Experts of a small language model.
Size: 10 layers, vocabulary 32000, 72.3M parameters.
Experts: 32 GeGLU neurons an expert, 8 picks a token, a sigmoid router.
Below are experts of layer 7 (counted from 0) of a mixture-of-experts language model. Rows are named router (the router's row for the expert), gate (a neuron's input weights, with its number), up (a neuron's input weights, with its number), down (a neuron's output weights, with its number) and show model dimensions 0-255. Each number is 128 + 32 x the weight over its row's rms, rounded and kept within 0 to 255. Numbers have three digits each.
Before each expert's rows: a language model's description of what the expert responds to; "mostly gets" lists some tokens that are sent to it at least half of the time. This comes from a sample of Wikipedia text that the model never trained on.

# expert 28
It responds to: Pipe separators between small numbers in football appearance and goal tables and other statistics tables, as in 2 | 0 | 3.
mostly gets: " 0;", " 1;", " Density", " ISBN", " (0)", " Height"
router:150152110091167159151140125131131205141123191135129162182120149124154089165127162165095139138121107112183075132137133039091103130121112144129103121130140110102086145100068137135119150118116144119122116158000142153124134107111137145086141109130186089121107160125100084124104130149143080081120084180140139109132099144136147118132067116122161054135124111161176136115175151110147103124084125138115083115074130143135123123126155126106124109109137115094184130111106187083143147125187077143105106223122168141160131196134109160165173072171074214177138189158100113121084192080098156167101175138093131142111089113100061147120071107055101111112160162119199129146088163118141128081091130125205162164131123103107147100143137159135114147138123094129140183141122122142146175103121149
gate1:099104060140118154159155137155107165073129119133077127152125131163148150136130114120080125170125119101140059121174119141137083099130124126078123108146101080114122117109120165140145182150140120116139149135128114149151189123168143171116123111145144137102096130171147091104169156139209124157126142123117121130149101161097159094154062169116131102189090159159114204136145095088074111199173169158115186142101149121143137097149092141118061082135145132158103079157153113137180132103132121109115118157071187049165134114159128073086151152176092144134136110132175171115053155120103155169108125051166096145100125125157059129142065155096112121135105176070067143145146126211102140134176049128126167098134132136154152109151066106148139091120137186061145140022115135148104126124108124
up1:097114126125121160156142112160093155119165154105167130128134172092131118150113150147237220106099094078111037121141151124167104130140167132132060147167126068160132085139133139112112114092141146089054133132099120098120120121166153152143177124204085142129106159132076180104141108142117124110101152162120114166129074081160133152115104098156163098140099108140076114141155095122091107172130157096128092113073121117124180154182089083115097193118116104102140152094122082136118155079138159155141141129152109134099088092105078151114158088174136165123146142165094156061181107192120142132112076091165143150121160110084146148171112239071117141103092131152067116100085166161125081129130140119090093115102120089194177131138105130094105121169137148129083147140146176085170145159166079
down1:103164126109130124162141138154182107073121116121186135113113128153189131166113105104172158087163139118076154083127135180127048158107138093154107165161134117107120144103095081132115109115132119134167139141118147098070135146125142103097181086194148157095152174158130090062159134144127152137112161118170119132123131155081124188105135117110143221116089131136066134129130091097146103148126125167146100190117120179169061129138097095110186137143118186062135167154067100172104133139114135140137078157184130082148146128074103108130119177100138154138105140110152112118060084203133171156149128130131110123132098170064097103151107148105066164065122086106110149109094151154171122171146190094128159080086114127115084097155135188109180166128104150093105127062130171059135109188064132
gate2:184111138068167138132109127141180112057118130132151164133123168172131149108124176122134100124145123192098131222132159112145129132165175142133108181128103144130149120086072090093102087069099168137134131098179127108144111067099148115141111093095114134156098100122039086152132128210112111094125073139101159095104090073141149141110101125111183125139085140118066172151142084135173125130085140152141121152126147100103155124153164083127148111095169101107123156146099182083125151112138109156107094182090065077148138178140123118115117161186138134173093136154099136142061191081177120170130155157158171157159168096138154135178087106153093123162155145120126132144107106096127114101104097151153220114143084152133133125135129151185139183067109107164077191149063138119059136120134187
up2:171167123131116112166126097106089077124095109117137112128148121142128152125143104096133147118194173174084122107128115119139115097090133102097185134136207083086136155171192134137158114135058103118109184165100108087135118082100095085100146143154117111123052175161101151131070120140097112126190127165143141148192202140111134131120170152190158120142106138149132106140152132147119153085138162068101216099115143129144103106127126162085093149196136158131095131148138129183126177134138100112129158157098126171068139053142170170116128083115094116113135119112146189109162176108168068070111059115105178123147148175167149109103167055086071184183128172143085118119167126098120082146142141079106080113123136117100104107091087068125130113155132110145133143142155134102157111071077068
down2:122085140078117125165069146141158106108176191086162124131111117126164089130093114090129110097185129190152074134163153175121110112110137159104105108146135146141165135151123144089159182107122112158145167091128111089073090138067108140089154134157081113118123132099071113118155150085051056103113177073169122098127100128123153075146118077137132130119138158127099129187126074098126172089154144115092114168132153117232099130147160123112120089103199149147118071132097176161125177139084112132154113124106142173096130159099145136157180113149166116218179102194158101174077163141136056171082128100094104177137116118084131124128068117117107134191096138141124121073181134132120093162144174169171113155145087082108084094186135128133124144161098140136170138101122141126127149120106198
gate3:080189135153076119159131137118104153130076122118107168144112104150141133164151146181133097149115090119193080134097101152090117195169130112160069110179135093108161126149131152102106109110131107100125088129052092173175134173137127142086140154145193092123132058119125087108156125079214134116119087130197133126125111077078132137118132125148193120084085147131184172118162119119122090115121141166153042122057095098142180142165157129128149120135108070188199201117144156129099138139090101154127089181116130134160130122124103129152161117169142129165075106127157106114103113105077114103111170136110103177134107040061118094126128087085169116110152149121144128166093172127122158103111180146110153053177087132201113100145156167134112123187121130122134146092133157115176110148170133
up3:092113096077163078123149164188169137116108108093102089106159149151141110156076103103121076151137168149138137035169153160139110124111081120127153094156073025144100125153204135107172120109145147160109116096202097075122175114124057034079140122085117183099134146104171074098152137194113103123122093146145109166116163136102136111158093154142145155129121162136093115170121147120130127123120172095085162158099136164100120102139072160165108136178172175102200111123085167104146155119127198106107152133095165154166116152130106127109114083088145151118180110134162150150137097148120093098188125088119168105140121149159103168112159146128155120227143135134130156112190097105129069129106130138121065167128083112120113126073168155167166138153133071143151146118152153157178142105134118
down3:159112159167150144119193140100105184147135072076101119169121131184108159104099178109128170130141138090095110119159145109162102165113142099074115083124156166114148149093130084114179130141113186110111137187213131129138140103168131116202113114128154133137127196148155078123086147139124111159088114134223131136152118089172145154145120058132103144085059199149058130129166130133111146101097106040123176153135135128150089159112119106109106105117067164160105139133108106051170167015155185172156110118159082132142156133161080166140164119125174098113147122141161163146082116161150109124117053154130142102123092152071087116168130115127143128128097118156128116144131152135128121102105122124123082134049115150144093118161105091136176134118118098138100152133066161103073164136170086
gate4:152118100092177116167121140138123124091160149152135167156100074168099122137080128103115126118150083109091080181114094109076080132123124106086079120130185148111115184084112214165084182116125095112206105176163124150075110086142166105118084106154165108123102216129141097169147189166187114111120123161139095137152121080089136079157146122122120144144080132113115150158121141159144069121127124115129128161141136177126094133095122151099208167084180183153157056171136164067112121098146122150127131107187118121109132118172119139187132130078109097102095150132156136110078167091144118061160116112076168141147145093140109111142122143136119104165181118125183156203113165088161144092170183119109149105126179101168118159168138165147108123067178065112143155161133066120093138104112119
up4:163062128102162144153127082138143155109162135101173131100111148061091145109132092085079166122126124152046122195119115125129107121066091138129132180088169102154160115091127105097148084133124097144106166053065122163126176078128163137164156142162058151140118162175092119156106166217096100155109108087128124125114163159128076172116135114141158105071069155184073107126133082163135135149135080140104128110109074163156120173141142128145167127106136125084111122125131104196132139064131182168175126091151146131105166116143119065104182180106155086156115151135158176099100138105191166156056124149151155113156153158119153082162120127160092111120071085120165099083104136120110113146139157142042102134126120144091129085149116161188136127049116098121136112115133120073144163152164148
down4:142066124133140076122110129109156120121153118117161114137106131148133194180155139109111174122145136101162100105126146143106121180170111125144178108123106141125123137156115156118176082143096146105100174078139087142202196129087131110136081102114090181140114115163150162119123135169089120162139061079129154112106176163111110156170127088211048118163051107141083130149135139106145126167159169180092131113186198192098143136142113144063103083135118104085073144141163134063174106116134123075165116171138106121155148097127121150163123141145163033069118144143133187089083100145186081134142126130099093126108112104211084134124152098116082074106139169142084128170134172142123112112158094108077105127106145136176151081118135153141110144015155106162154100112135135142120144106146119
gate5:164140107137145132134128083125117116085129120184087134176120126182142115136116137148060100164108148196120140158172136088091072167145115147109142100140149150126122107099140086157115121124150106126133157149063115143143158131141059178155058193138145104112099145128137142101137122201125054097093118191062123129191108172140168105154026125111146103122045068104109125117126143124141116127111097116142156089188114179141152113116127159054112116133118096167142171078096129100124100147209129130136106176095147085115142174097108173120118138134094190158122157137097158122179106115093179114093181139146132127125093056133134125068120126140125082127180158110082059127129124196152170149174098102150056161155131122148174124088098187157125149120109124087069166114098136118140128159103162
up5:146139112193097155131168189153121165135150096133107159106143086202093109140153208070152136120128193216137153134108090180144087119140134118139136137146121125092139116167128086079086119120138158147095144139119144085203148092126155157138123172168123102147118153152060153103106162171131133145148108130098139150115058106085125100135133204155101129133167110174166177097099150102061135127088139116114139080153139153090121095113116144097083171107153141113158166111109112109080176112146152074142093153145138110125163151200103114142129124101151094108180150113111173080103137123046172104123025131187166154128118155121105124104088199119124107093116067103175048120088084178142125112133084113125140177083097132162123111134166098143121098154127130068150147111090141157074121174141149
down5:196103120189116169142201129088162139141081147152132107105166176130150157133188121125204085142115085133112104050171080160170122163109138109104152170084135135174146148131167164143098040116152117109149091165080167133184156121132180120160146155079140124086133156145120130071079144080126083133087123142105170160090097117139146129187106184092170142131156120121105140091134142145108133120142117122113181161134141177142091129138094154119069154171117156098136106149143095130119115158133135108173153127162108089185136079098101090127140154096101139151145109152143115142112079159132131106145095129139135085051149166124131140141149096125107129096156116095028120147153154186137163132109114092066149106043127120160102070143108072222147154094151133128128142080116118124019120115121092
gate6:135113109096086157163126152173092150045154063163135088184113171136114138153173102038070138119161161139151157092119144123109078148150078114160109142158117130111095169067153136142128143117070145132136092130081146126140125126153147103091126075179141129163146137153118055144159145091124102093079108138168130096228154177081185157127126105134147154113132087163138138116160151143108165146129099101142064124101070133123155103144158100159102086126120176131134144125124135127117079116180091106146132113152124122120188202137099083076179148151105176148187124121142110122122171098083139116121124078203148115139072130057097156164104138068114062076085183172126153152119119163144141128102097120139182158076125083180122183179108172098162169126144117105101151117150146082141164103120122
up6:117124098106140168156143083159157142140080097172133130120124109181158107155131090098129150203134147150149145151129059110146122171136041102145115095133131109143155080121125143087122146106114098124186122138158148124106142182166182221131141115126137136110093147149166124125120156129114123126100084130114063123164163139140162118139106091107143143163075183132126136050157118132110107105146191181087125102131143154142166047172097156136085110143112129069114136122134158148086142073119138035203107122137171158080115098154218125081093134099122129103116111080118135111062128210148099107106106093119082148129120181140150144142149161144111123171103146151139162083136108177154119134125135076153079137172090144179032111076104118149101130150123198165166134102141100127105176078118080
down6:161122111114173167145123124124156219158075066059093130152158110105134155155124178170136093098087125116130122103144124127160114126116104125075190150160112043121107142181166089114143094132133071069145118088087120143126134154157136195071122136170123121125141199149067161075100113136106096116086068110132170140126112180164139088142126106174145109129072121186193189177109152142158132163112138171170122113156132106144131115135144186112145180059111138098142098151132114129135093091087120121109105124133183140129166090122129112067144080144115159119085115108146134106163167179140164133039100125101099144115145196131138103110121190167158063120115101141118104100131106174090131188133176065147082193156075115094101160056121147138109152104118126105156138151106096133114126154142105
gate7:097119092133124073117117073136093083174141170076197168139127149148191117109113163180115139146144110121097156116113114145090135038083124154131099101120150136108104132148143178089079129131091142121105095118135173161201182116122105174190135110126188109165141143146093076132143147148148073128112078183141094077086105122130091093127118082113173133159099106117184088104165128118114084166171134100148083148157108117111122171175170172104128147094147146076145159139090106117112153149102121125098104131161157166197164147204143116100133154089090164100121148169116137121063216157158059222181102095117152053153140111136087150132142154118145136130110176084110126176168121102112111067145151134078128135063141114094112100102149168133153147145128140135180131147150097145106129090074121
up7:107153113143096149157082184126114156069152089197085219153139112121117122085172120100164114106129136188095178096113098178105078136155182135148090134128098136101125159121097194115128202143164150127105158137142090124175068090115155146147059156198126182143226079123110143154134046129058145064154088096126130102085131109166112150080153116159157135144145089137155110098088187152095124108116136137096147110098079121083172153137168099175158115126186164171170189146134163142147100123075142166108143145131117031140146119119127105112062146132157132094148186145114080100086168127104167071085076118132091115097095176136100118140164096144112134103132143110121135078166114127140106147150158154117104093082091115142118139158106131125121121125154100096161146120129097138117134132122079
down7:086172154113160212113118125127155100111063152210105086147121117083122152163133162120084055100124089124203124164103078140144114211144110125170140093144085105139144102110138134142113143151164150140150071142073162104112098157124174176133163118146136141200087103070106127140085110100097128097091126143122042099154091120190154125156132103177140140130104100075204164141141108103184122147130099172089202097115125146133142134109152104106127117166091163100128199120125102128143102133093141131139084117110157153161119137136177116135159123182181138184119102122112107116201145064104136083131195145121104112123137171089089144109109110214103086095105093120151124140117144166150107159105060094194148105118085144159067125126156114152139094104107155064124130122120158147109163135093105
gate8:132154121064146190159128098148119078142142144132063133170106084113148128129061169119168130119132106135117135144127095213097139077098115124134202122110175173140093089111133125129099123145130146169096106141024152094093109078133117155108146132158180132114078094145177102150082182141163094153118110105163098166128115117105079118159146100153170152124079164075197100125122106141104126111134090151112148216099137143143149148150178133187109150115104169183138144127133184110052132142183119137144050087209135168138127107113110143175168126087138189091117140110119113164092134125118136084126132106137072122081116139109166109111125099152122150121155147154148109102150063135127170096114193136148150142096158144120160211125114109127137032104146133163137096163086162127158176106174089
up8:149135124098138158147156079112124121116097110118102141094153113155133185136054090085061131072146180166059109150169155105125166123118109107110110122049184044119170100076151085123204113079085126138181163119149128120118152145140092120170132105113118175127025097112152117091129143177156124162139083151095163135160164111127151106156122115126143140123112157058102083141168110136140155202134169101141148166080137126138193135094146123158077130091123113119078130148156096111126071128143140103163086153117161076119178121150090147139104090100098125123110125202188111105087138162119140148158092119123105139123182127080110133112110113185148093122185124098157168129128139144187082156134166096169061176165151095095139124108147112101111081115210110165145143070109158131070142162129140
down8:101129154105107041141120132082078135137130153046172129178116103099100152081158133159146129168111128132071156138114107139120133123164168138128160141064152141154105182121122205165118121106176165148132137171193071087124170075107079068169127175112086111122140117153098083118086094123112135167123173125164147091143139134120140118080133182087161080151105129123108143143156151159059095098130093136174159070154130142101173169109075119151114141157116160086071101114143088134155114133101077144120183117113108129152089080114149113115092183151097076123124075098130164163137155185102153117120097173067084144176131107208148147116117106169126186114142152119153138101167100152148165085120163106128162101086089125221136093119150199101131152153104154090093154135123144088202136123114125
gate9:091130082105103136187191152106113143159131136089128118179088139066097063120106103111132157126144140168147082149163131119083168078138117087113147088187152157135131154163108187126124149154110132128150111114102144128170157172126121112121133157192138130117167107127101098104098093126182192145200148174199125122109060127096175165132137133156183113129127190106142136109136149128086158087097103155116138126077070132086089180112125134118169128183120129090176216086133150074147165110110078110070136145119170106116100100115092162140122101142172161106131130134174145059141156141123102165120106111126111118117129143090145126127162163123093100141110104155096172163203169138141123105178112113187132141080084119125178103079114093168119106168133122055187081088054143115105199098070108
up9:188188156104111168090200110102141108137087136151118069133127116116125099119149112086081155069121176121102078144128144147114128110156194078068160065090218141101098093083145122086112161157146113120089111140130132142127177169083116086151139112137109164132115096110147178138155137135131142084163141146178137135141123136107106172167162204184146130113104111055098127133149126081119115116089140114106146161092102154150143137074124087208106150087118128189096110115121078136135161149091155082136156187156090131108099171141139077148124104135131126134141180122121114112074119130140145128137129168127126167101089168087099105153096155102252122095177153202116135106091130117131162104125099133107151123161124102132126200099080110123160099124219169078148106097125114123157162095194163
down9:145130122117115210215072149116084147167084112124175185101157107131153054091109186072184118091128120133122153101171173108151161135181064146095078068173159141099111106070110184130146155141116147128109148096109121129178202118118205144113129141177111156096088091191108127101117126152093148122131122141188090125155092134134106082156173131100193049100101166164103129173109166141112133153106096133109145132144103135111119172131091153104108056137123159168120148136080134153107110084171109109077112153087180114136147113128145183176117166099157093110124133103160181114134081151104091140155106156110154131107155135108096098105120166063103118153134135123137086107176162161137100185140166091152098120110108068177126100142125124075132116150054123108161127122113180159097144084157111
gate10:160167097123127130141111137087151106180110144126067087133151146121133090171141109146091171156136128191147071157141159142127146085083144144085101172181069137139101121134098122207101174141168158108163146187064157159100112099090121146066100102149159101142078143146115084115093170205101133160085162129142103122131160136151088134140111096124151114120173135160124156095196126154167103097126154143188176159123132148131105093137104129093127098088130102124155072131122134114137105188139043088102097178107113138241103131165094146113145079181104130147190114115107105161081154106070100111139152053113129118093049120094083116168130112107105072109134112078166150185106152127114109113145106124210125130137159098139111132156132168132144120140082069158149201118146161140167102133115137
up10:169099168163166074127179156148084166084104104078131128162107072136102154096180136092083094100123161176163090155070101157113116128154170169131113139163110071117145158086118122160119080074138040147157144165111114125119150143138154143144105058113090088152089146151111144117095068119122128144133196076105165150109119128067126113129144128135198112106106069170136174144115120125096107128058104149163125166119121166111158137107129181173200148093165125162100126153102117110135102105123117135139154114125118153110099119112145054122143129113157103143088159150113102128119131180197117171119064149165180136106138160144141124168088099174146162102189153117119111148168120068159108130167134083087150085227151098099080160100133113115111126057089089122129135143158073162155149148079201
down10:097116152120135166159145106112085170086154165118157118153096072129105146099112115126094147092128081061114126171121139143126106107093103157147104093149181094177169127145118125098177084085092171169139150170201083165154126129132129096188077154138123115150111114117157178156145116148089213162157114139087153119159166068091069158110089158157100095114175117142138096135107122135108109071135085181058106197138111140079162152096143082159154129110101094174106125116172130113146152112136178163144126127115201126059108155147099160154101146071095062127081143119118148074147079159153115135126122139139161201140131074115148123174125107154131121155162117096088172135080087064095141053084146162113116096159133170125192150140075090150130079136160151141156121138161106138189098171158143
gate11:122117184159113130082081138138159081123153122143205157111127161112139093119183112127122104113119184101161166126103135105092102101204179145174061155133163064208118144118143129075129173119141078100127100095127157100188126117139105109053074126096135070136068150123132098120094100125161147148145117111118155153167119118115166181169087130103183084088148106149122117141116121099174145063103122149108130125093144158053162158140160113092100125145106140110081068103148178155164099129165102117103125172069132087060154133115156106101131190100159117132073139140142100129038140107130156094089216156167100173147109138111110162123130088152126131125172140127177157183082095103127153128091129096113143159074134102178189178145134136140150103093094103159135160143131071129191135129114106
up11:093129084152051119200139139105180096129162186175150056156108106112137097173108119136114152089167126181135130104175072090145165104148109133095151136172130156153166060156131135185153170096126117084163123120088111104167124116127108150067194108145107097153197104163127087114132135095108134094106094139110080132070136125123121076154091119213136170096125139118122078103186221144078123143142128176187112169124175119139069097125090116144153148140160158063146129098079090122091119160088127159129147108147132093089125111139146140146121095103162132118171166195143053094086141155121120169168110091127130116161108126125140153127144114104104140116147123045138120155163137226124142128158116127137120118044139169090080149172147157112149142132151149153152110131115123120125122082134051
down11:138121142083108103103121163137107137098166171145105169101091052128150071149099082110056173112140147088121137122144144141103157145160120145105130124115173212127133126116085142088150097130097105149102133113166211157102076086095118135109137142186132104186116106143115136166153054116142110154095111147116160106113191090084153087149149071104125094150148139159131116113128090110120088117103132163131125163085117155144092122081181073119148103124150151119096147134149102123142124099129159070153114162173159083094173143159120160119165127184109111151157086171136093088044144115131144126175184086097113120165093084105109159134157159170165102081113189113165175116144144125079156174161061146187121193081137182094117199102112068108127082147151133167172166076106134139161200113095125
gate12:131172101107111190173125138118146144187138136082114134230171117146139086104100169128117135133143120163106112062158165089161157121066131139116117120106132063057136148140080089124143099125153127114134104144115131153142107107113169078184079108172158160122185111100135116108143189121091122128128146100197123102179126212105130143170132113109114130108123107161123138125174097204143112153154125138138111141143139129140080091155117181085162099081145116053139106090177135125088161138108106080105096119105203138187082154123126169145105093089098130179123127120081143132236147130128117137147144107083119037114154146152128112108154108131125086138132156192132116135107099150076129069082126131198111141092121150123157130156092130126097186160115053191181180149163155132122149094149121
up12:157126159123077154145085180132154147119072117123137135197140102103083139162118124058117189143076166184119146052139112130125114146131145114121080133188112059114122127156099096092198157118090123094154130112099106126168144111065089105108072108205102134082097102098152185164087159187121066159114106137109113081157175161114142075182112165156136107135126147124120097119172171067143090108099114120088182091099100140146074146124155123070142085173088138113139103127087133151166131227179157082140148144113131174071115088202090155168117146123120158135141126159125113174141137104112179140118161138128152099135136096132093107091146118173128104135132101085209109152079116143157092153107099165150099148111176108170094103149108154085145123135079093085133159099135130116102149137188150
down12:114103150116146132118140136161234174126109119098125130147144128164161145192165109072110087150111098088092141144087085118109174092103112104124117136125145093114101115123120109079138095191195153142128138132140120114126143156081173104074102161156145132081142145148168169157123153124175154141195146080139148150087117119121108091110163132151145127099172125196194114092151116204111098126132094140104113149141133090066145116104094128150100143067114103106134088147135068110088126145141129156159135138143150139128103135146124079098124094106116119156119117059045136148166171158178164092119097187127124143116198132095164088159112033125135143175130165204101140209097136133139115141070114093101176097098073161133142208112169116073101177085095149123141060138129096117137080171150148
gate13:208115183131105168109099147152145152158138148150105136142137114137126169117130115111049139104140117118136070215145158059124135099104152125150129105098175090034104105156059190098125149121144109113168137210121168142116138116125143136113120144154158095178163097172110109188121103170139136089123118137113169112125172114048083123096094103187066145128131106111209125091131084184181123131118126174139086168092149119130130107145106117166173136128180119111166125093137144104148157131118127117144152155115107191106113190145087134160193103079127129190133120134130235118115182080116084096158123086123159113135155101126143105115069172138089110141153121090167150158095101136116119086091154150121138150165113147150126121143197113157068071077160114134165184098078130151128110129133148
up13:105128142131129132098210114116144116135108129125119066101161124097088088122114036168170086077122085108119133056080092107133174113184162063116142123145110146157133136122122192169131113117153154122158118134138134138089092176128152111127170067140115142141148097174075135067053175120149117145125123070134171170107136131133142107066088159130087138116161169145099138130108160156100185145148172102171121071176187165104127116102167182130090102141135093153188157126155094199082094095086105104119144115148158166095149099125138107104110021197140133141119155148145150079108090127147096149107092103185110110128143127114156144105151168086091124149108133108076088165091103157065172139171084156139086153138110162134159154172164138143119128111132180103124114132198197138147154130120160
down13:175112103131174114096061146103128139153123105130101201122116094085106176123165142138166107111102114153145151133142116140102117097115121164120129161124151149102170172156123128114167140130117101092073130128105131135136102137158137130106158198134070178132105082125083133112127083095132098143102083152120132188090120165156142133175103142072136097135170144067160147137105123135130105160063167102161105126089160101147099072088111172070135178157099131132180147098141166149183080180179116119105147101123081190173111105114212069094118115165072150133092108108133120086126081134124197197094128169122169085075151114142109151080131155118171134082125126067155090086111086118148098247135147102139154108181124128131204102148103146122103099106172160124075162133177067166149109127134132
gate14:169158173161184171158098159106087126102152166152156167145141090136152102178119145101089123106123066088087115180151091148092147141160162141078131118085136181100154191138114111139123132152121075135115102127173220157134089139185096138122153163073150120141114147102058163106101109136137085130129084125122102164162120134145189099121165138171104106172169130123031200143142075141143153112086084115199157160166097111136151089105096120087114140136148067175185117072121124100159158137109070099166143120128142146162094138101115115153147099171128181167141129103118088053128106119164157113124092144157148138138095077135125181104047150113137184070153094097118152158117073119155110125088119175121117154224124134116141113102065097134103084103137107105113174098120139142111121151126157
up14:129092179158121107127138159177169115129227142123083126097130078100107116110115025155109091137085135205132101145067136176134106100127115118103163108114080136095122120146160124083183135148131129143121151116158099098106128053097072154088137104099099116111189102067107196129140123107143186158063139148111154120138149121127130101123133093186103130133194077119189119114106166125112110123127108114122163087125162137182129125155137145070099118078099156106113128114142132181204110136100171122051139122154120119132104125163119164125098121131146065104186089157150170132164130114117082146121066135156199121108138145126130083226095137103154183095036119118114161104141140204114092152109136107144140160149130148127146161070149075142106105102126160155124131101135128160059150160147128
down14:146130130088123149115151079166193097135185111130088147129113086136133118164140165176071100092159097146107115172167143127085115114156156132083080117108111127102177097126124085136113089111115153100061146114172151175058124156132152107148110161093167168123129143127101149107165183112055059110084102157143098119174171140130121106121163138108132148115122191122179113183163118129133053097145147147154110151142144182134115120132086145104141146160096106180114085126120133083131114127151132082054131056124213098104156172125182138231112074119054085098152170097135133153151128150180111137155100159116130133123146168053136146081104112165083090075127111128157087116182206177099130064160121121122125128155162094136155144126164085124127165139155151096092166112140106098140150084106142
gate15:145146179096083109163103125149155185135062128185121176027169118132100115133099165163079110142106116086196135121157134135136099142127134139162086130102156112177156108143110093100154077107137113136108136131146117145106162160141139128114125127128142129115137140139083135195083110101130079094149078142209119063070112157076123162139129083131141158126097092117173102160149157147082134126116201152090077101151143119140105177146092164116152142164142090147140216132195132087105160173075134126128132185134115146156070177111111161176144108141048107099143142137118161139111119110097084154164124074135137168096121138114190113137128085141142087119165168065145120180187149141157103070115161184110191119142136149098117180079127173099175092169095085092151140121080127153075149118163103
up15:116173175107131170141111144194201204142161165141120139109122160162165148129102090164106115113153155141085137173195162151100141186103146133145070116122136080084142084159122141112069072134116146104107085104152126136157101121126102158123110027113148110132126158122079077144170116163118163118105139094065104146150114153058104121142113146154093100123155158080116119154168117143147169045125129177148048132163078132161110171127164112124167208156094127110143115070094163129104134155116075134085119087162101189108086092131105136113143099134180096129089022124156172118124107114136091109121139159124165148120119138131079147124091135105138169127123103163098146140108148169133124119139144061112080100172131115151154080135116188126154105108189165136093188157107089087180094148116159
down15:136112139188083107138115137123155113128196163144129072131114121203096164121086114145167124138149117168119097167057135116134090175125129127103079136093152116110171119079132153160076116043135089123153119091148074141154118117160046125119158119095113121122159090128123167148129094185073169154107137105081086037127209134128193078125143080187121177158139131110073145103146091165165070114188128091179177098210089129152136127155123091134130078104125179146106084085119172129158147144173146114118105114102121114100097128144103146149131123141145126111195150209117118157109132204106100133143171077125107143181094080139104081134112196132104152218135141099138112130127100077144121106142151173102154080138123136131106127126163133134117160116157112119107132154148131119109060107106143
gate16:139171122164108235113136090071079074131129091142121144143107171166121121124158101133150166092125131155156111131118146093134106086116096134097093111184162151058142128153171163117136124090183149079138109164121109119149116112091148105131143145168142204134126124117077089119124114200051108122196164107098124131046132190127097131153169091126107103157160179084077092146109122079131125117120137108144114136136062158155118129106130163181104087155117103179142119173104156128168067115138083127155098053147174158118122133213130104085136157121150150114143163152112077141100137181184132164108151142143084092138126137091105127114146152124088106048090112160111167118162041101098138159122143135156113176100160093143181149112140066120166165113174149142090127104189149066120116119112124
up16:121081143117130162140142182179173126136136127124129074130151122129094096132106138137106157083122131058186184080106140169161100172136080109141133145167098118125087159114138144145146059173131139123166182146117065059122127074122095211121151119074080095116067121110121141173139120104164141115070098118135095110104115115132193105107145139098111168146034053162210127210157098112143163151120056154141160128104192170148157145194132131087115150135128118160119103105132104128134168112120137093172165117158118119141104089064134133127115140092127150088160169136147138140108115124092177112130117150162069087153170073142133112158119160120093089137129154165193194118170109075117135105091141095155160131111125131122129117131100214123195119145098112129151092141052113139113125156078119
down16:142144162128066144169164174151184161107093104148069074091140094133089131109142163138151130172157070149112115120123173141177142103154147129149152141098144087172164104138121186143168093093068076122140143116103141145152192067122133100121126107113222162120077101139112111093108121107118123177152112121091091150118153143074122184199186094125138054132092098117166131091104096124097186109088078122104139126084139153159176094127146105115121170169107192097189133034118113122123140138079157085064142139136153104138139125070165187122121143099137134049131102158169184122100157095125139131110113118133100099128163104129134165128153130095134085077143151126167152134230136135142138110106110091131122140090101148158138184130177181157145139120092112186149063096084157120134124114100117
gate17:096110143092185116096103090128178155114121165121151176113110093115118108155139125185134128067155123121149097160131159171073088115131149137164153134108144237124108144135089093189048122167118150101113143131069134109131096148166070124087098144082184076168115117092136128116165172144136097138102147167124157112126118117152143145143093111099145134180147158104069088166185112081199132119099127106124092071150196072154128113087105171108125100160116126144131135087164151134139189142092173136078118147092147125138157100146100155148125177126156189107055133164127100123137148092144148130082125165121091134143155134148079156123092135154056157097096147113166162160142128132102177091177071117192153128147119095164156176115109175199090093160176179110106169141176114120055110092134154
up17:097136141087119136171125136137154130083194176063093028158133148160029155156073122133136188134130181141168141131123131097098150140143089075096143104162157109121115108116079173156130192150127176097141164154141112131114083129135171144167135116167105152069138040121114093157115201106159055086120109130127105127155132144143061136147125075157126111146173198149118084064152189138094118135119144127137138141081105102147095161131143121125124110129105184121169077110113149161127168159158097139083098108118125104104073161146115123169165154184131110080137102165098070148129106119145086055144126158148097158149105124144125155172157156147119094165125104134106196114200136122107114130074200106093141109151108174113086141116123157142178162129089118098167071132134118071130099119161110
down17:116145124082107079138151117126070130122151144162150079129134094179113138136107133125153174141145149134112138128178194145088125163103141103129160047131147063118099093132138138175187105083117082090152149041202133154127150158133138137097091077145099181206123154110153145116115174098114126160099110140133099138114153091144086138137140161217105110138107124143068115084093127141112136134107153148126140158124118136125096163088115093144177125132149163096134088127070133073135188121098110185120071103161130152092128103141143157105057184078166052079104111176184170163082127148143093078181158062119141146147103152139132114098135108131136193122132127114173119147122146088100148182131168100111105133151190100136172065151157120109173172090097034140153084130151149103149142126167099
gate18:163148131093141158149146116094093139078142156159132184150138097115106104090128123126155140107182073101059100135077122162100148132147153131158156169150129192074149086098074107160093098136150150156131153096110109141125109097152155214138122137140149101131176142089110133173102115123077086091111116105165145103068114135104095152088155140080149115117222053089092160124159169153160115056090090115136097182162086090158151118103134118144146096050164109190159131113126141139123123154108107175049095073124102134204127174128136164155143135127124098109066178143108111161141096097070142158143113165117143165078134128122165113116100165131112143121131130167179122169104086157147156087130175099165154179168176124149134169188178119123133083120214121156101147089090099145100136099170139
up18:096165140095152178122147134117128113146176139101142138120191100161117136150110188157070113089126127097073137153178141142107178108123180149184140116136134109033146133131074094082122098122115162139245106112077212135108093153108172209166140153152144058124138115157175118115149063156108121147129151081171130081099126191103112124114108132145102171120089109157144105113108102166178147120084086145141059174096101072178152135095126123136111088072163094140105135137132090137109119164086172161069102128131143160105127227084121115131157109154129147147156141125109085097088171120115159095113161153112151120131071149131136139141094100092122110102133166141174183077133105157116098123104168121117145146146124159083125158169150083137148131054124148118168128160096165196130120129105080
down18:101134189140136146149137172101170156141129123084114128091145052119111107111121137121132109111120137103097093166108119051119147094159115120135141139132141114138106051106110068064139127123127170129112167102177148154083041114103143173150117114165103145108136107159083112098088158155147105076131135099091172110117145160132126154146123056087153164092097067114151139146162119144120202180146118095057114150100192059155204167107158134146164194119121136143089133106095150156095194108198204139105079138146096156070118198115089128178138064170158122151115100103084135164119070101112111164186094129118118152132176147145135115145092172155142135099137129167145165113109130083140143057098163167137137148137146105109136145161132120062146075094140202159098139162118144122117161157132148